Experts of a small language model.
Size: 18 layers, width 128.
Experts: 64 experts in each of 18 layers, 2 picks a token.
Below are experts of layer 9 (counted from 0) of a mixture-of-experts language model. Rows are named router (the router's row for the expert), gate (a neuron's input weights, with its number), up (a neuron's input weights, with its number) and show model dimensions 0-127. Each number is 128 + 32 x the weight over its row's rms, rounded and kept within 0 to 255. Numbers have three digits each.
Before each expert's rows: a language model's description of what the expert responds to. This comes from a sample of Wikipedia text that the model never trained on.

# expert 55
Science and technical terms
router:160151150155167133121140112150083128126128141153138119199101149116106110092103103135149145139144117103109127133116176144143068096116086108097129147109149090163202145145092146107204127093162077117121074098140126180116152158129161144137095036066154097112157148112189168122147171126146162141158150098086148118110108072111128099108100121126090153155127149145162118017150075194090089137180
gate3:159162186119127133126144123190128148113101111161117140199090103132108103087109133102169142102123130128108141178078182125162138142149126074157108120162176100115120129111134107095094161178173078080102056192110086155121087145135181126173106137126151084132134122140146153093150121116074098177100129143066144154113048173134148170138153197183081118119183120131109094062121104119133130099081
up3:141125155153095132140124134182142115126163099079091118122110117112074132112091120164141108160128069175153102155017095155127195075115122141142141129156140058157101094084140152057123125135111132132117122179144128167117138119103142170189182105087099109122090083109091126084145088132084200115105123188204144101130100111132074113161097131175110111141142168130146108074147169135163136100159
gate4:081159125181136086117176140158119148075126090093102173168109057179141123080095156117203134147158098137123131157176139129127157129188087123149141077102143126170207113187140093116107076133137137142127108155124111177102146183073145106161138078113102154097110141151168143126105113092115103079105143160119135118086126105106136128065142106124117114177083182110084062125094127054172133107118
up4:184126127153151111137111112131145193138045191120156149103102095113092122096171179116125162198140112181151180143088158103177108134101111186136159187150073173117146172105151096144144117111063124086152124128092082082111092058141132133093177145113128147132171137085134104138139099114105177099155157188159106141128140111122089144136111102100114100030143162158140148129126117078159143135131

# expert 63
Abbreviation codes in tables
router:116152155128170196204164181085160103119142140068149131150130125153105141119128132110115140132146150141139147094137129128097118109134137169151179137197119096165153084062036136093164128132171125110063118119075155172112096103134156097076161127146105103116132117100148119149150172087148175140163116123103129189084094090126154164141116140159191119093099100178089088133162167140153160097212
gate2:102126173138144125152124102090097176144136127104121126080134103119187123142108108124099115140160159113161135091121082069131126115091163158097148151146094151172153039048118057183146112147135083144070211123159101105111149148155084147158101119200100110081145111130132165180121121179136214151152137062107143108098083129095098120161162129150141139099150121110120098111117155149142155066105
up2:190095101088130223054095117097116123127133116141098076085118038135099163084103125101130140105119135124137132145173149132100109109145164091120127113119170089180158118128150150141126139134134123161147164190164108154131090105110141135131173111141063203112132084123113113153120150143130134194166178104072128112096100150140118155162091072153077118133125122129050113123066170135133126195087
gate3:114169157147153089150103083113171120176165124114170096163153123167136122156107126125084142134119170120168139170080156110117146075158105114131179138106180131161120132130085137139131142123144128148130203146193150142120112139090193138126198155111141171061145140113104138098150180173133120122112140053150137116128073121121083121086184120166114139142122149135211107146204158079163045123081
up3:083149118165080083122193160161118098122148074124098179087143161134110094111111141097160133171173112105130126144096147169144136163092136134160061110194135134169110087130098056116166162125134107117163162109123137162110185052121117132083137150151108103107048118136130182123109124126148143044120186150115135109102126134163134101142168160172164102096192166068135122096115136168072161138131

# expert 16
Concrete nouns and verbs
router:159114157067128156157095106169104138136117145151091123163152124086161181151142067095086126130195141132138168155115157094151158175171132165048112094115173158102110115146164104122115162149120115076149087090102113116159146140117142090104091116036113147169070128120067139100116117113174112079110089167116196141118121105183110102103154054142123117161080106071102101068132133125128146136098
gate1:142113115038112112121089155188167097106110159130063059171109051094141147146099144107137099099156104102154123149152151173152141112139185102104182133105108090161135121131110115034102110116129091110169141122064072153143149153122095148078143128130103173133108083134106159132146183180103148054128179156135144147145111115112087129151180092116114095156105092141140119138099155117139113152204
up1:142070164123070142108146154184079143127162185170092073130134132153089110134152156101094128129149068093164106153082125092091188140138127125122141105080108167112102157142152098079158186149127128151193131144098100128078083114099136170127161074142129129148088065066169154131134154165136150105084094094111097081138112152180184105090111126127098181145125163056092106158110111134098097109158
gate2:164180121061152130149129135108139090119170153179132133149092151111190132088082134136126127038119177150144144088084129161172101157152135158106143103147113125143134083127157133113099145132122157084147196134136126137090104084075138106066158089057068150116098088173119187111099168093138126148200050094127156173083145125127099124114132145122148091168076162084132087098133145131110138117093
up2:164169166107171152131210147107150144166087112119165125129061112150181136093132108171093106094082146139103147152157148103135204115102111119105078135113093111126103077097079086117128092163160050164066128096146131100116133071171134116116131107105136148159120124129123072121155132181110093159184091101164164142132146095164091036172119159140092096152087124126165119110099120140145112185156

# expert 57
Auxiliary and linking verbs
router:119086116154117103152118110107134120161175142112157130106075179040170087090089112081085111093170145121167126091135121140158184203083127103174088045121140145155108138101118114135104076121113115139151089116133144131120124083083182160097114090135136125180108141133144139140142115148121180109086131109175119112079146219092135142205114153124111032164100100105123128130146110149117091123115
gate1:072144128123116105119126149132128112157145125151148095092112184150131113113102083103150171135033130129107124160058160128179151144180121151174167148132119141118084172106111121131084146172104138147080120124112149179114095065121108130075096164177126141066128157136117095101112103159190097112121140097162056132141177112179148144169060126063124126132169058135094128148133102126059147152183
up1:158123135151157169091093102131098114070137135129145154119122102081113145148194209138120168115215157156158147127171089140104074120118176116075159137116120125110174084135124132156161140110089132069133132149186150078083142196098123160137142143113051109182146125129112117168155144096130111087129177125136158131108149132083120089084163127132146132189094241138166115142146168139151129116127
gate2:100140160175068086102135114111141153117118122125159095155135138103071113077117136108128068156144135115121153119109100133182124085095073193144146130138160128069174097110136086117128106123095135122082097082128073162153180157088107116135088132046199123066108122154118113149102114105188161078013121132209116133130093115169134126156091167138179123122154145105095149123117143135128133150138
up2:095135134126119043066119103135131150124177183072167194161136106047142146106079157127133068146123132121136129105134184137135134071077106132127159136098111144114192109099120116122141145140094120088089072105110088153172152110129127079171107077170176101148115102153131088158070073123186100092101178136161119117143074132143169148169071112121116140158151170158096156092144123124159146120168

# expert 20
Capitalized word openings
router:169101172135163154167125122097151120119088142142109093121112152119136148138109047093142108108091137078078116099091145202130162080125069156095167167141160167120195174063155091162146091138155166188130162144097130135159104098118115134144132149070111161127091128112128158126131161083116093092090074126092124144103107160165125075091094068167123190123117192066160116103109134143107171140151
gate0:119161129180143113129093123090107157165173060111137124148102126163058150092145206159099188130150127125096171095124122088088137088152099086171134075106094132130152103124068113195125148122121076148138071111175140098086129116111134128133159131130083073103125103147118138123131155164178104119155140099089121148082161120154084067157128140100186168079142173150112100061103115140084111106196
up0:178145100122141155183126107109146135123121070187127140158116144150087152135133182116125166091116168167094188074204140087153109150142088112147119105118158063091089145168088080147142114131096121165128063092131127097154095119170095139179140133110126136126100122096140140141056159172136102110168147159072069170124122079152087100122144125126100208156135153119094086104091113073125140067166
gate1:137126156145179099071156133167142178091145181188106082151135079167101147156143112124115169098157140145094158132128141083118174135137116179058165156100130091143126140090177119111118164123059139124096111174139160127160120064128146146090117111142117177090123084117214175085092148119166159115145116155159138135140173086157190141144161085137171171105147159121077158144159142090143092196147
up1:099074044089108109118186157120159162118147140114106126095141099125130117166133114063146123163185176115088132128136142156111141104166135091110134144158130089108172145126070144155118108149066107126113158186150055189144142114097078118124135081091174120154107125088168151091173206135129108105143102149148124105098138125161161180179188214131124101077105142115079140148173126113133155163141

# expert 47
Number digits and units
router:148147157121110141135115124160083101177104131169138107172101115186120085150126172095116150096184167152151104154138149173133090111061167136097117115101176108164109160120137140134105164110184101127141113140137159155144134095114237103154121145117117169124104133142167144172134117086100181108091199119146164071111082121103143127061080099137134145163164132214152153118116199198123165133131
gate3:118105124076144135124114090155146130161104166154115113067091142187108126157097100128128176167144087114112122139092140138176129158122086088112106115139172099089120141079175179195128108207110140147109162080117129104112179224142147085130170194104160170101154112163083150129104122118120143171119120076087181144185096113155104153126148152107078165145113137155111160165067112139136145151064
up3:072153111168141072200138132071065096116130090092172130144127085116155097154161143120116125064116124179150133161174150150105125106151128116141083089147144138150110170084118143170141152117063159115116119114182167133096078112121083114187090122188130130129116134179159093113116118121104108126100057114084182096058127085118134103186099081147201129122148117136097106073185120119104136140109
gate4:179089174084153167095129149094128130125155135175122096147143108133177143116089075083147158133135185115177144196129067135077077157157163155200158194109127145187122127170111160164108164133079177109119166155128123143099076143109164125070126126140123181133157120168122151157153092074114180118122129162083180129168136153171093130132111129147135112191071140101139172106096089099112127155128
up4:155109165101165149054160131095146172119146146172167075141118145148175141091104112092139134102123144144179156168116100130084120128153157147176153181124151130165096142153120160191108132100077173086100165163147096158088089117114153119069145091093104153131160111159163148162134069026091132134118181166110187092105128200185100118140118095132165105117076177085115144111154134112126136119130

# expert 52
Vowel and syllable pieces
router:093144122140131146108130146163100082098132156135115194084127137181166114106110090093140147205147107133053122159123123122098122176172156117156149140189103123134135118102123157099101141097103112185134211098194167116104117151164122146181139073142117097161160148112099156117120135169095191062091127094129127131141077153174136105191074128126104109189090178111182118081129102107125104179129
gate1:160180125123154080118143169148103153159168119145075127108157063091162103127080092097143139140107116092122139151199118150137134173170093150131138101116161105133118140134110176074094121133093140117211074112178095086087122149096099176130093096104184110100130142105202124113163168137213163149125147117146169131109149148135109119173143088095137065123135106139156153116151126120200124061069
up1:079125141170126085130109135098180065119149010135105152133125102127149113130097111056118135125098106139136101153174093099086110085105172141096132134116140094120149138127112156117103127137074163106161099065151049070119120127168085119142144058149107138133149088117145096097080179159151116152061167092098138107114112185126156126099115109166150161153167118126069160129110137132132082167068
gate2:094083097113142104133146126095108116122111131094130097131179125131171137136158142210112176096077153061128210123119169135098070116096123127148081071150136157104107143087157183130113147121127123169156115108137160126077081167124082124157096152185167140155121115116221142129153143080155113126140118095076092169124141147090121177179116193148093160107136105135171169096160096165092086108170
up2:075066145127130147099178143136139111160095142087068084104116145153125114151109157125148160121132136081128166141144061152114147135145110155130144140110097141094155078125106154119196135161130177165101128122142071135068182125113164123141117147172132128162091092120114124102157138145181179110049157104079142112128180116141111126086098064125135066034118115133032172105116178106138129089112

# expert 35
Biographical career verbs
router:123107055141123131130125114139090118069126156161134216133092224163111152113145155140104086141184121079151087117156168164143126123129135151032104102113127139150115183115184135085090133137155141087118103170111183109101111136136152092138157097117115154191117162115081093144096137119166085151143080096162122139112112122174142122132110079125167098122049132151124094165171204097136138121111
gate1:146124154084099106135129162095161108120135134134079206111146157100146122127097159197093116145173160123130133105123078194157139162120093161100074114145086135146067135157153118182170153162128091087098184142059177108106066085128151108107137130099135105123165142143179106106076138137097122194078075122100142119125179110162108149121203110121087160190141099133108162131127165168144100100097
up1:145133160111111119140101168122215078086129146112142212126167168050161125185117156191095108142164179145131141135089100142160159140124123114119101159140103145095115143148181114151155198148090105099095179154073132144073101068090185123077137127129148160147148167107187095098113114110122135177062076124096109124092136137153075135077166119103076138125134135152136113113133117160147142103103
gate2:118125153113164086063135145129157100110125136115162090082082115166080107116092127200075102123123142074153090150164134109099077139121093151158186172140156083098124177143191094050126098224125184090134119125125176120092108166135102165089144078171078175121139166131142135149151167140149127154143119140149122087107121139130126171159136185102116106137132142149161152134113148181184133084168
up2:108093108113116181164113078130086149110135161144213075131119139159115076103171124170174157050112109144126141134160105104097086168121114089165148116163170147105142141155134145125100119165124071086123083107131137175152054053126167132138169083180081143106165122132103196171144167089149110138117169081104146143171090101109202142160108123092131128138102153109147101126148115086137149107180